config = dict(
    experts_per_token=3,
    normalize_top_k=False,
    balance_loss=0.00335,
    balance_bias=False,
    norm='rmsnorm',
    tie_word_embeddings=True,
    optimizer='adamw',
    learning_rate=0.000733,
    beta1=0.9,
    max_grad_norm=1.0,
    max_seq_len=512,
    train_tokens=338700000,
    max_steps=5169,
    dataset='wikipedia_en',
)
Below are experts of layer 5 (counted from 0) of a mixture-of-experts language model. Rows are named router (the router's row for the expert), down (a neuron's output weights, with its number) and show model dimensions 384-447. Each number is 50 + 12 x the weight over its row's rms, rounded and kept within 0 to 99.
Before each expert's rows: "comes before" lists some tokens at least twice as common just after its tokens as in all text. This comes from a sample of Wikipedia text that the model never trained on. Tokens count by the router's weight.

# expert 94
comes before: "0", "9", "8", "7", "5", "6"
router:47 62 68 71 66 33 17 46 48 71 54 45 69 58 43 34 46 40 64 64 62 45 61 45 53 73 43 44 36 21 48 51 35 52 66 51 61 38 66 68 52 58 40 34 57 60 57 62 44 59 46 46 41 70 38 45 51 59 37 51 58 35 65 64
down0:72 55 56 71 64 33 39 61 47 59 35 51 53 56 44 53 53 53 54 39 58 41 48 41 46 65 35 66 45 29 45 36 64 47 40 68 47 50 41 30 57 59 35 29 47 52 42 56 57 27 48 45 40 46 39 51 29 51 44 51 40 50 45 41
down1:47 60 40 46 66 55 36 66 31 50 50 54 70 71 64 37 54 68 56 43 50 32 44 43 57 52 39 63 47 39 35 36 53 62 39 56 65 45 37 63 50 48 38 46 46 44 30 76 54 44 43 52 65 50 41 47 39 40 45 33 39 46 41 35
down2:42 50 54 59 33 36 40 56 41 63 48 54 37 48 67 73 65 56 59 41 57 36 61 52 56 43 59 87 67 45 54 35 58 41 35 64 41 40 54 39 42 61 70 39 36 46 36 52 52 68 53 53 46 59 69 45 75 53 64 54 38 66 66 68
down3:43 52 61 54 37 60 80 47 42 39 49 61 58 62 49 23 57 53 72 48 39 31 50 57 46 43 49 53 46 57 37 49 54 50 30 61 65 77 34 59 60 51 49 59 38 40 48 30 59 59 32 61 52 41 61 50 55 39 59 48 56 38 55 65
down4:58 42 47 51 52 39 87 58 56 53 53 50 42 56 53 48 68 39 45 52 51 35 52 53 51 39 52 59 44 41 52 67 68 42 26 44 31 49 61 58 30 46 40 70 68 64 43 38 56 34 24 44 54 50 44 60 49 32 62 52 33 54 74 62
down5:50 36 36 44 57 55 60 47 60 53 45 51 40 58 51 43 67 49 19 49 72 56 39 61 53 61 59 26 51 55 57 33 32 62 58 68 42 54 58 39 43 44 44 50 74 40 40 49 53 50 59 32 41 49 29 59 75 51 38 43 37 37 59 37
down6:52 57 45 25 44 52 54 37 54 67 61 28 52 62 51 38 52 48 60 51 39 29 26 75 37 59 40 45 34 53 36 44 54 27 44 34 59 66 62 63 72 68 30 68 49 43 53 36 70 65 47 40 43 35 56 56 65 31 62 50 43 56 55 81
down7:41 55 41 64 39 50 47 23 54 57 49 67 64 61 40 53 46 47 56 55 48 62 48 46 47 50 52 58 34 50 50 52 43 42 51 49 50 49 41 38 79 51 69 58 54 69 69 33 49 41 53 54 38 48 50 54 29 49 58 56 51 35 60 47
down8:48 47 62 61 44 49 64 61 68 39 46 59 59 46 42 63 43 33 63 50 41 52 67 45 31 63 84 43 39 48 68 47 45 70 46 52 51 66 35 53 47 34 65 71 35 34 38 49 45 61 53 65 40 36 55 56 43 53 63 46 48 32 45 49
down9:39 36 55 68 22 60 37 29 41 41 48 67 44 50 64 53 61 59 37 26 49 56 70 35 67 52 54 60 57 57 52 42 53 66 45 63 52 48 68 65 41 48 49 34 16 43 39 38 55 60 62 57 51 44 62 40 52 63 74 71 42 47 69 44
down10:37 69 62 48 26 46 32 53 61 75 60 53 32 54 29 57 27 41 38 64 66 56 57 31 33 40 31 33 66 40 43 31 56 55 48 62 52 36 52 43 31 54 69 57 55 47 51 49 52 43 57 76 45 44 46 58 72 68 52 57 34 46 66 49
down11:44 40 40 37 61 62 60 53 42 57 55 77 53 37 58 51 56 63 56 46 26 50 41 38 50 53 72 58 56 75 57 49 40 44 46 56 55 46 48 41 55 43 51 51 30 53 46 52 48 70 45 68 53 54 62 59 43 47 66 58 47 73 45 46
down12:54 64 37 60 49 56 47 47 46 39 55 60 34 42 62 82 43 29 37 54 42 53 55 45 53 39 72 54 52 57 67 33 63 63 28 51 54 56 49 74 64 50 50 47 38 41 37 40 40 47 43 29 40 48 47 68 49 36 59 72 64 50 47 52
down13:58 50 48 52 39 48 55 35 30 81 39 64 58 44 52 40 57 50 36 45 48 59 45 40 64 37 61 55 58 49 38 47 47 54 42 33 63 62 37 46 57 37 77 48 48 65 58 48 43 51 73 48 37 49 48 46 52 50 41 46 74 70 43 47
down14:56 39 47 55 39 62 55 49 63 67 42 52 57 41 32 48 57 51 37 57 51 51 67 56 59 37 73 39 61 44 52 51 35 58 42 49 53 50 49 32 41 49 63 36 58 39 44 66 33 59 70 45 40 67 43 47 58 48 69 62 45 48 60 47
down15:47 40 67 50 55 68 53 69 59 66 70 55 50 41 44 76 43 51 46 68 44 53 43 38 35 44 65 83 47 38 47 49 60 37 54 57 33 50 53 33 40 42 59 51 54 53 66 71 56 57 52 27 58 47 27 50 35 57 44 40 26 45 61 37
down16:38 34 53 52 49 43 63 65 49 43 34 55 39 42 50 60 43 32 59 61 50 57 56 55 58 37 44 67 61 61 43 73 63 32 00 49 41 53 43 49 68 30 45 39 37 62 34 67 36 53 33 50 53 49 52 47 55 41 57 66 47 74 76 56
down17:41 61 51 80 43 42 15 28 36 55 56 61 45 53 49 64 36 64 78 46 26 54 70 47 43 27 49 70 57 59 71 34 64 46 44 51 45 49 47 56 71 39 58 59 42 56 67 44 46 44 39 35 24 37 48 66 30 54 62 40 53 54 50 53
down18:44 64 53 52 53 53 45 51 50 62 42 57 45 62 47 44 61 53 38 37 54 31 57 48 55 49 42 56 42 47 58 76 63 64 73 30 43 52 78 75 37 42 33 38 70 65 39 52 48 60 59 57 63 40 42 58 59 65 59 35 53 52 59 47
down19:31 48 45 45 52 51 56 44 62 42 53 73 66 52 50 45 38 52 59 40 66 51 61 47 35 78 48 39 58 56 54 57 43 51 56 38 53 54 52 34 35 57 72 56 52 53 80 56 49 56 72 43 30 40 60 70 56 62 62 49 43 40 40 71
down20:45 70 72 71 40 54 44 44 37 63 64 64 56 64 37 47 44 56 90 47 41 55 55 34 43 42 68 62 40 68 36 50 52 33 29 51 59 72 39 48 64 37 40 39 41 22 56 45 64 53 52 40 35 40 39 57 40 60 46 67 50 55 51 65
down21:53 45 40 68 43 50 31 68 26 77 49 33 57 43 58 66 37 48 30 49 68 57 41 42 37 45 57 38 49 58 43 38 60 53 51 50 50 53 25 40 58 37 45 41 46 58 45 56 53 62 80 35 55 56 32 47 52 67 50 53 61 76 37 48
down22:45 70 44 51 36 72 68 29 52 41 56 49 53 46 34 33 54 53 52 51 39 50 61 56 30 59 56 62 56 52 55 55 49 58 69 40 66 68 33 47 56 23 64 77 60 33 53 59 56 63 46 59 43 52 70 54 77 36 39 43 60 41 44 53
down23:44 45 50 48 57 42 38 54 49 64 42 58 36 47 68 68 40 54 57 54 47 56 50 44 58 30 74 57 48 59 44 52 65 65 50 53 59 30 60 46 40 53 44 29 43 32 43 65 54 37 54 54 33 50 52 45 36 57 45 35 35 48 56 54
down24:67 54 63 42 46 54 45 71 67 41 34 71 46 54 53 41 57 50 37 37 71 36 34 57 54 76 58 46 57 36 48 42 52 41 40 59 45 38 60 46 60 64 56 58 59 48 65 32 51 26 56 31 43 47 49 41 61 48 38 74 54 41 50 52
down25:59 37 33 30 39 34 51 50 50 55 54 41 53 54 54 57 57 33 45 61 45 56 76 50 41 41 62 36 45 49 59 46 27 69 74 38 58 58 33 24 34 61 58 65 64 53 56 54 39 56 59 57 58 45 42 33 50 51 37 30 40 53 56 32
down26:41 26 53 47 52 53 71 41 45 36 44 41 72 48 53 39 50 43 78 55 47 69 53 54 39 71 53 12 51 61 66 58 61 52 53 44 60 41 46 21 71 17 58 70 47 50 64 53 50 61 30 70 70 40 46 57 40 35 47 56 56 43 55 57
down27:60 62 62 48 77 31 67 62 51 44 65 37 41 43 51 28 31 41 55 54 70 52 56 47 45 60 41 61 52 36 36 42 59 36 63 46 56 50 61 79 58 45 44 65 60 38 55 44 44 64 70 40 64 40 66 51 66 36 32 46 64 46 61 73
down28:52 61 46 37 36 73 66 56 55 29 50 59 75 61 24 29 61 53 44 36 50 33 54 55 71 49 79 61 38 50 45 68 41 56 43 44 53 61 34 69 45 44 40 52 55 47 22 43 62 55 56 60 50 59 62 61 57 41 46 49 47 61 53 40
down29:74 33 52 52 44 37 65 64 47 48 45 44 53 46 55 54 46 66 47 58 29 52 51 57 65 46 44 63 56 46 33 44 46 47 49 61 51 50 42 26 65 56 68 41 45 44 51 53 37 47 52 47 55 55 65 39 56 34 36 43 49 70 37 42
down30:49 45 67 33 59 51 60 59 52 36 58 33 61 59 69 53 44 44 55 60 41 35 56 65 51 55 24 49 52 55 63 55 37 45 47 63 39 47 77 33 68 60 31 43 65 59 45 55 50 49 49 49 35 60 42 29 53 69 24 47 61 57 59 55
down31:50 36 59 50 56 51 53 49 47 50 47 53 54 57 41 67 42 46 54 80 51 53 48 32 37 67 55 55 52 56 43 30 63 36 26 54 56 44 35 51 47 47 57 51 36 61 57 63 34 50 42 51 51 53 37 36 31 30 64 55 55 60 51 63
down32:60 43 55 51 74 50 34 27 50 42 39 34 36 51 39 22 49 64 42 54 51 65 49 65 45 50 41 04 31 48 56 34 48 64 77 35 46 55 50 68 58 48 23 69 59 39 55 43 56 40 60 38 49 56 44 35 46 38 53 58 46 54 50 51
down33:62 33 64 48 62 43 38 49 50 42 59 62 63 50 44 49 43 42 52 48 63 92 72 56 47 50 56 44 61 56 69 39 58 38 58 59 51 34 42 55 72 28 51 55 34 52 68 57 42 75 33 40 68 62 50 19 43 49 58 38 60 53 57 63

# expert 65
comes before: "9", " ", "0", " of", " was", " is"
router:45 39 40 46 41 57 76 19 42 27 54 62 60 51 37 40 49 56 55 44 70 63 70 55 60 50 38 48 53 48 72 57 56 49 40 56 61 40 61 49 45 51 57 57 55 61 59 65 69 30 49 50 73 44 38 46 62 35 56 51 54 21 53 45
down0:58 52 58 34 47 54 60 75 55 53 52 62 58 56 56 49 49 52 48 38 49 38 35 58 41 38 63 60 58 60 26 61 65 43 29 57 46 43 46 82 40 52 69 71 61 71 33 53 41 62 30 39 61 63 64 59 57 66 36 55 65 49 53 63
down1:35 51 39 63 50 37 54 50 61 72 41 71 50 37 34 34 51 59 37 37 43 54 40 47 51 69 52 71 63 53 41 71 50 40 58 38 15 61 57 76 33 52 56 54 52 35 49 60 29 70 56 35 48 43 41 39 66 41 35 54 60 56 54 46
down2:57 38 62 58 52 27 22 52 59 53 65 56 53 57 45 49 55 39 55 44 57 56 51 35 52 50 48 53 51 56 63 71 59 40 65 44 67 77 37 38 59 63 46 55 69 52 60 30 64 53 57 66 49 53 46 50 44 62 52 44 36 52 39 52
down3:43 46 84 56 38 37 52 72 46 49 27 32 54 54 43 80 39 48 74 36 27 78 48 52 50 45 63 48 43 69 41 44 66 43 16 31 52 60 60 60 51 64 50 49 51 45 40 36 28 62 40 61 40 71 57 54 50 50 47 49 52 56 59 52
down4:56 41 52 24 55 32 41 32 57 44 68 48 49 75 32 58 59 64 46 61 47 34 80 43 48 44 55 38 41 54 61 81 44 65 72 59 70 35 37 39 51 65 53 63 68 40 61 59 54 50 51 55 58 54 27 69 62 40 63 28 64 78 68 39
down5:52 35 36 50 62 52 47 56 66 47 23 51 32 58 40 35 36 41 84 56 35 46 62 37 51 48 67 58 73 48 51 40 65 48 47 39 44 66 57 46 60 41 39 49 20 64 38 72 33 48 55 48 51 49 55 46 40 48 37 50 45 46 33 41
down6:53 42 29 40 46 56 62 41 23 49 63 51 34 44 52 43 72 54 35 62 64 36 48 71 34 45 71 23 57 55 43 65 54 72 49 43 47 44 64 62 57 64 34 53 53 48 49 73 49 59 55 61 46 39 53 54 67 68 64 44 83 55 46 27
down7:72 51 41 52 41 44 58 55 69 51 70 55 41 57 44 74 45 68 47 49 59 39 31 53 43 46 55 36 32 56 51 60 48 69 50 53 45 43 41 52 47 35 55 38 61 57 51 65 58 34 36 35 31 65 53 36 71 49 49 45 56 55 58 35
down8:47 23 47 37 53 46 62 39 72 39 48 45 49 46 70 39 50 36 47 48 57 46 42 53 49 45 60 54 56 64 75 41 43 36 50 51 31 46 53 50 53 38 62 51 45 60 67 36 64 34 50 50 34 51 55 57 48 58 40 73 51 54 55 40
down9:43 50 48 52 48 46 35 38 43 63 47 61 39 39 57 52 54 46 73 66 39 42 65 37 51 43 36 45 33 49 37 25 49 61 67 59 57 41 67 24 38 47 68 40 45 42 59 70 35 23 69 45 48 35 56 44 51 39 41 33 45 63 26 77
down10:47 52 45 56 44 41 60 24 54 40 58 43 49 54 46 57 53 48 48 61 56 50 70 69 34 43 38 35 58 67 63 53 55 60 43 31 64 46 34 39 50 53 43 46 47 60 45 52 71 35 55 80 56 50 59 41 67 52 76 58 40 47 27 47
down11:63 54 17 45 51 44 67 58 60 56 67 55 34 55 51 52 51 65 77 51 37 38 58 50 55 27 43 36 46 58 37 71 38 42 56 45 36 47 57 61 37 54 65 47 46 26 43 61 42 55 78 27 47 28 53 72 50 55 60 48 51 32 51 42
down12:45 13 52 52 51 49 52 60 59 45 51 52 77 51 52 48 42 54 32 37 56 33 57 44 50 66 44 60 45 45 63 48 47 45 58 59 53 57 53 52 32 41 51 48 53 70 70 50 48 45 70 34 61 63 36 20 55 52 18 51 41 42 61 52
down13:52 45 32 35 40 33 55 44 23 62 35 43 45 28 39 47 61 61 45 53 67 50 50 45 61 54 34 40 55 55 62 50 63 51 39 55 47 46 33 33 45 40 53 45 64 61 37 74 52 45 52 40 58 39 36 48 66 53 60 40 52 41 40 43
down14:41 49 46 48 55 64 55 25 51 49 59 40 46 60 66 44 46 44 33 43 52 43 60 72 50 38 37 41 59 47 50 61 31 38 65 63 32 44 33 55 37 38 45 44 61 45 43 29 49 71 46 57 62 32 42 58 67 63 42 29 50 48 66 57
down15:37 65 45 72 41 49 42 36 55 60 39 27 51 46 74 29 43 60 64 44 22 50 68 75 54 38 61 53 35 81 50 44 65 38 57 73 54 62 45 76 57 41 46 48 50 46 37 47 63 66 33 53 57 58 55 48 55 43 57 41 49 60 31 49
down16:51 31 51 51 64 47 65 58 76 45 52 71 66 55 25 35 42 46 50 37 47 53 55 37 38 58 50 41 32 43 40 65 52 30 44 52 43 39 41 71 28 39 45 59 47 30 58 58 47 43 43 52 52 33 55 49 45 58 60 53 48 33 49 56
down17:41 59 63 58 53 46 57 35 62 55 55 73 50 47 46 57 48 58 42 60 63 35 66 44 48 43 21 43 41 62 57 42 45 56 28 59 50 45 47 30 62 48 57 46 52 73 39 50 46 47 41 66 59 42 49 56 46 34 47 44 56 45 52 53
down18:47 44 58 46 58 51 50 65 55 62 68 46 64 47 58 43 42 39 52 29 36 41 36 57 48 56 44 38 34 27 56 36 51 33 53 50 62 62 39 65 35 45 40 66 59 34 44 69 58 54 47 48 37 46 47 52 41 26 50 64 37 39 52 74
down19:52 81 74 61 40 40 38 47 29 63 53 62 51 45 55 63 47 21 43 33 74 40 60 62 40 45 38 45 49 35 47 64 50 54 56 55 54 52 63 50 73 61 66 67 48 36 52 22 95 56 47 51 50 64 55 48 65 45 63 42 85 58 10 57
down20:51 40 37 52 70 46 57 52 49 52 36 51 42 39 50 28 54 40 58 34 48 62 31 49 55 72 57 43 66 53 35 47 48 54 23 36 41 26 64 80 57 53 67 37 47 68 47 46 18 56 29 47 15 49 52 47 47 32 54 77 50 51 49 55
down21:59 73 45 64 59 41 58 58 42 50 60 55 59 25 35 67 53 42 64 53 44 63 71 34 42 51 27 37 49 33 45 64 45 45 41 38 71 55 52 54 49 39 57 24 48 45 68 44 49 22 45 34 58 74 36 52 50 42 48 40 47 54 56 40
down22:55 63 17 46 47 43 31 50 56 63 33 69 64 46 69 57 39 39 54 59 15 59 41 41 36 54 50 63 50 53 46 32 51 31 64 64 63 51 55 49 54 59 52 40 33 46 59 50 68 51 65 43 42 41 29 75 50 38 35 53 26 46 51 35
down23:35 57 37 40 38 53 55 30 19 51 31 51 69 63 62 43 73 67 59 54 44 47 54 87 37 45 56 25 47 51 34 65 51 71 58 57 54 58 57 83 49 58 53 47 54 60 42 45 43 50 48 39 58 48 53 54 54 60 43 42 75 55 31 50
down24:67 54 44 62 48 51 66 42 33 36 57 27 46 54 52 50 64 67 54 61 61 39 60 49 52 33 20 35 40 50 58 50 29 73 75 50 59 45 36 44 43 66 40 32 53 47 48 55 71 48 67 55 51 42 46 56 27 52 64 36 57 46 51 48
down25:62 48 34 71 56 48 48 56 58 38 51 47 62 46 63 40 55 59 45 45 39 56 51 41 69 31 49 44 46 42 38 53 33 61 48 56 46 42 55 54 47 40 66 50 42 49 44 66 34 48 66 35 29 51 43 56 13 44 53 44 47 71 50 42
down26:32 61 51 66 40 32 44 57 41 70 58 47 45 39 51 63 56 49 51 34 33 52 87 54 46 49 41 52 49 34 50 59 56 43 58 41 33 48 53 31 62 41 70 53 60 83 62 47 46 57 57 66 64 63 40 51 23 51 49 49 40 48 29 29
down27:56 46 49 40 44 46 35 58 13 56 35 54 49 27 70 65 38 49 47 59 48 40 54 32 56 57 46 50 36 53 75 37 48 57 31 48 35 40 52 46 70 80 53 72 52 41 60 58 63 43 43 61 36 76 44 36 37 37 39 61 43 39 39 51
down28:59 64 38 64 57 41 42 66 51 60 34 46 51 46 48 70 56 43 31 50 65 48 32 71 32 68 78 45 71 72 45 40 48 34 50 66 50 49 37 67 69 40 14 46 47 64 31 53 55 53 41 30 51 70 55 47 39 46 58 43 48 55 26 75
down29:36 45 34 43 57 47 60 40 45 72 61 58 70 54 65 41 52 72 49 71 46 45 72 34 49 67 49 34 61 69 52 52 57 36 75 41 58 50 57 43 44 42 56 35 45 70 36 79 57 68 47 48 65 35 31 66 44 74 39 44 44 42 43 56
down30:56 49 64 47 36 51 52 59 50 32 32 55 41 47 41 57 44 56 67 38 51 53 41 38 55 38 53 51 34 39 67 21 74 41 38 41 58 48 37 41 56 36 39 68 54 44 61 53 45 45 47 62 41 58 66 28 55 43 61 65 59 43 46 53
down31:60 48 56 51 33 57 56 67 56 31 25 50 54 50 57 27 61 54 58 30 42 48 42 57 41 23 76 59 47 32 67 26 44 36 25 66 43 35 26 39 48 40 41 40 43 59 50 33 28 53 44 38 34 30 70 57 53 45 48 60 75 53 71 60
down32:48 53 63 51 85 38 37 35 62 55 46 47 34 62 35 54 64 54 69 76 30 56 27 59 42 37 56 48 33 57 50 48 54 50 28 34 45 38 63 41 76 51 41 47 50 37 47 32 63 53 42 63 27 49 45 56 54 40 66 37 69 65 47 45
down33:45 51 68 26 65 31 66 58 43 37 59 48 43 67 43 71 30 46 45 56 44 51 41 60 42 50 50 58 65 56 55 62 52 58 45 73 42 39 37 34 67 46 44 42 40 61 44 57 26 43 27 53 24 53 41 48 45 40 48 45 45 39 52 42

# expert 73
comes before: "7", "8", "6", "5", "9", "0"
router:32 53 61 67 45 40 18 46 47 60 46 63 66 64 56 33 70 48 29 70 47 52 53 46 33 64 48 31 27 34 48 69 38 39 42 64 57 42 53 39 61 53 58 36 56 50 53 70 49 43 42 39 51 60 47 48 26 52 57 50 51 57 49 64
down0:51 43 30 34 45 50 52 47 73 50 44 38 68 27 65 40 55 69 24 51 53 60 42 40 67 46 72 47 56 50 61 49 41 38 52 44 27 37 43 49 37 54 59 51 58 45 44 63 46 66 66 25 51 39 52 74 38 55 36 57 46 49 44 48
down1:46 46 31 79 47 54 56 62 43 62 48 56 47 43 42 63 51 70 47 68 48 45 30 64 72 42 38 37 30 41 09 44 54 83 47 54 56 40 56 50 53 68 31 36 40 50 38 33 38 64 52 49 58 64 60 56 63 50 26 50 48 38 57 69
down2:64 43 46 34 54 49 50 59 68 57 61 38 50 39 64 60 53 47 47 64 53 36 70 43 43 79 55 47 68 50 68 58 37 47 80 42 31 29 53 53 53 43 42 37 56 41 55 56 29 26 53 65 54 43 55 63 39 55 45 45 49 47 38 42
down3:57 37 28 37 28 39 53 62 69 55 41 48 48 57 71 79 62 63 36 31 44 39 41 53 50 39 52 26 50 49 44 60 45 38 51 57 34 52 66 44 27 62 34 57 34 63 48 51 63 43 77 53 49 26 36 59 51 47 36 43 37 43 61 34
down4:43 54 65 76 63 26 68 42 33 56 53 42 37 38 61 57 54 50 62 57 49 73 65 59 53 49 64 38 54 56 39 48 41 58 68 50 22 34 56 58 44 46 60 30 54 57 58 45 35 51 44 54 38 65 61 44 30 57 37 47 59 30 40 66
down5:43 58 50 31 45 65 44 57 53 46 72 72 59 35 33 51 36 24 37 49 54 75 79 48 36 43 67 60 45 41 60 41 51 43 36 52 55 53 34 60 55 57 55 60 51 41 63 74 54 31 77 40 46 61 59 69 45 64 51 79 40 58 30 46
down6:60 54 47 40 50 52 54 67 53 35 59 53 49 58 41 44 55 47 41 47 39 61 36 42 80 71 38 48 50 62 35 65 45 60 35 47 53 65 36 34 60 44 56 42 19 53 55 52 41 44 36 29 45 60 51 36 70 41 36 50 37 71 47 22
down7:62 63 39 48 48 45 65 29 49 55 60 47 48 70 73 32 41 66 19 62 35 66 63 75 79 52 39 56 42 29 48 53 51 45 61 44 53 58 48 40 36 34 35 49 53 48 38 28 60 40 54 56 41 47 57 38 84 47 56 49 65 52 41 39
down8:53 48 26 31 59 36 44 62 70 47 50 62 41 63 70 84 35 45 63 50 74 47 51 58 44 48 65 71 42 43 52 46 38 59 48 53 40 55 46 45 57 62 50 43 51 61 58 58 57 38 60 41 41 54 48 68 51 50 42 32 29 37 44 54
down9:49 45 66 53 61 40 19 43 44 67 23 30 43 70 51 61 36 52 70 53 65 31 41 49 48 66 53 53 66 45 36 40 51 60 30 62 45 39 71 56 40 54 51 42 61 70 27 43 57 78 58 55 57 20 50 25 50 53 52 45 55 75 67 51
down10:65 68 45 47 62 68 63 52 64 41 65 53 46 26 49 51 56 46 54 59 20 66 47 48 36 55 58 53 43 56 53 63 59 28 46 56 42 63 44 38 33 53 73 45 45 70 65 46 38 61 32 58 38 53 55 46 49 51 66 50 42 50 34 50
down11:56 50 69 43 35 48 38 47 54 42 54 44 62 50 51 42 58 36 36 33 64 56 74 42 36 54 68 57 69 47 91 40 57 59 45 43 41 37 60 76 38 50 55 60 62 40 55 96 52 45 31 38 55 44 54 59 57 48 59 79 40 54 45 51
down12:59 53 40 42 54 34 74 67 50 35 44 54 54 64 75 51 28 49 66 46 42 71 31 47 93 41 50 35 38 61 44 67 54 57 34 56 49 70 60 46 57 41 59 21 26 57 58 42 45 59 37 26 39 57 62 35 36 39 30 48 30 67 45 48
down13:65 34 65 23 36 31 42 54 68 43 52 56 56 44 57 77 55 38 41 29 36 43 48 42 38 44 67 69 64 38 76 62 52 37 36 66 56 44 45 55 53 42 44 54 50 40 75 65 44 48 36 51 48 53 43 45 43 29 46 58 45 49 36 62
down14:61 68 53 57 56 47 57 71 52 27 73 51 61 38 43 49 53 48 41 51 66 42 47 65 66 31 55 72 57 62 47 53 58 44 53 57 74 40 33 60 69 78 21 40 42 48 65 65 50 54 31 37 79 50 58 70 63 50 23 65 55 55 31 53
down15:37 36 58 48 40 41 34 70 35 64 67 40 41 25 44 43 33 35 66 50 64 47 39 14 35 34 29 44 55 56 40 31 48 45 60 58 33 69 77 60 56 47 69 69 64 67 36 48 56 56 49 46 56 55 60 49 56 40 53 44 36 45 47 47
down16:63 46 61 42 30 53 41 53 67 28 41 39 59 54 64 56 42 45 50 55 51 55 58 50 47 57 66 40 43 33 63 54 54 49 63 50 55 52 44 70 30 28 49 41 47 48 58 42 48 44 30 78 49 74 42 41 38 36 67 49 49 48 37 46
down17:77 66 63 67 63 65 53 62 41 57 36 49 61 52 55 51 51 48 54 50 43 49 53 55 74 54 39 34 49 72 57 79 48 45 70 43 37 35 48 57 54 43 43 47 57 44 47 51 29 37 68 61 49 48 55 46 40 58 68 42 67 71 37 36
down18:64 38 49 25 47 61 43 49 52 55 45 43 30 49 64 58 53 42 58 46 39 45 56 21 41 56 56 45 47 31 66 38 49 64 52 48 34 59 66 44 37 47 79 44 53 47 69 51 55 39 60 52 40 47 54 47 57 50 60 58 45 42 50 51
down19:45 33 42 39 26 55 52 56 49 59 37 57 57 32 51 56 48 59 41 42 50 32 43 19 54 45 61 58 40 27 50 38 62 54 40 37 47 63 74 52 53 53 65 78 35 46 48 32 47 48 56 26 38 60 54 55 50 40 46 52 30 35 48 61
down20:54 50 40 47 42 21 52 51 54 21 76 47 47 76 52 60 40 51 44 52 54 39 48 59 74 27 53 63 52 53 53 48 58 59 51 49 74 38 35 53 67 44 44 43 43 36 62 59 59 39 39 34 51 48 46 60 49 42 20 44 68 55 33 58
down21:60 53 43 47 30 66 42 32 56 50 54 60 21 59 47 44 48 34 39 45 43 62 65 46 44 55 70 55 47 28 52 40 53 66 46 52 52 54 32 57 51 54 29 41 50 47 53 48 46 38 53 64 60 74 54 38 43 50 69 53 38 54 44 56
down22:48 69 57 56 40 70 45 39 48 49 56 69 46 51 42 34 50 52 34 43 64 66 49 39 45 53 72 86 62 55 71 53 60 52 47 46 69 38 36 62 42 42 60 60 41 41 44 60 48 17 60 42 57 47 48 73 49 59 54 83 42 61 47 43
down23:52 59 63 59 49 73 28 55 47 52 28 52 49 62 35 67 50 65 51 55 73 49 61 50 46 58 32 32 43 60 33 63 70 58 49 54 69 23 34 67 51 67 46 57 48 35 37 57 45 39 40 35 65 64 26 53 43 56 52 49 51 56 62 30
down24:53 66 74 50 36 31 49 69 53 59 45 66 40 60 51 47 48 35 60 71 53 38 57 43 55 56 63 49 55 46 46 41 46 59 44 55 54 52 34 50 63 56 37 34 60 53 45 69 47 38 51 70 46 55 44 53 64 69 62 48 46 38 53 63
down25:47 42 73 63 49 65 57 51 40 55 46 51 62 31 38 41 59 37 52 31 37 69 71 40 38 55 50 49 61 43 53 36 61 48 21 40 45 56 45 51 49 38 67 65 53 48 58 33 45 53 30 48 53 63 66 27 39 52 73 47 50 56 36 58
down26:54 49 63 42 56 44 41 49 68 33 37 47 56 41 74 61 40 39 43 35 52 58 76 29 34 52 66 52 76 45 81 62 35 49 52 57 31 54 47 71 48 44 63 62 63 48 60 51 40 29 42 55 57 61 52 43 30 42 66 83 58 46 20 36
down27:55 67 52 55 44 63 55 48 22 47 47 49 54 43 44 40 46 52 50 58 51 55 38 65 75 58 32 41 40 37 41 53 58 42 56 28 56 33 38 67 27 48 48 62 64 36 56 48 51 39 59 57 54 39 55 39 63 42 67 52 72 64 57 40
down28:35 52 65 40 59 52 46 35 35 44 53 48 53 65 44 50 32 42 37 27 55 51 70 64 53 50 33 50 46 44 64 58 66 21 46 55 59 60 34 56 55 49 45 59 57 33 63 56 44 46 31 43 57 69 53 28 67 45 51 60 82 54 35 71
down29:42 50 45 66 57 34 49 69 37 39 70 43 63 52 45 25 48 58 62 60 60 36 48 63 79 36 39 55 53 62 39 40 55 60 63 53 74 26 48 54 64 71 29 36 54 44 57 65 40 63 44 34 57 39 54 64 53 55 43 42 48 51 38 60
down30:50 54 38 52 60 55 25 55 60 59 43 67 40 58 51 44 53 73 12 39 62 48 59 63 30 63 51 62 51 36 39 44 54 57 49 58 43 30 49 50 43 38 41 53 62 41 23 49 45 29 72 40 49 69 23 48 75 60 67 68 55 57 61 25
down31:48 58 49 41 73 64 50 47 49 52 63 42 45 46 59 20 31 51 56 33 56 77 63 58 42 46 45 49 42 41 54 47 27 31 48 60 47 62 53 62 43 28 60 58 56 42 64 58 46 52 66 27 54 50 49 27 55 49 44 53 42 64 27 37
down32:42 46 27 76 44 44 38 49 39 65 57 44 41 53 31 59 60 69 42 53 55 31 33 46 59 29 21 59 52 56 19 37 41 73 43 56 58 50 64 23 52 71 48 45 38 67 49 52 63 49 64 49 50 38 55 54 62 49 35 52 47 53 57 37
down33:47 51 65 38 50 44 32 54 54 31 58 54 60 47 61 49 49 21 47 35 53 49 67 55 50 40 64 69 77 56 81 58 52 28 58 59 56 39 40 64 70 58 44 39 42 43 70 78 40 49 34 45 54 59 54 54 40 44 49 73 56 70 31 71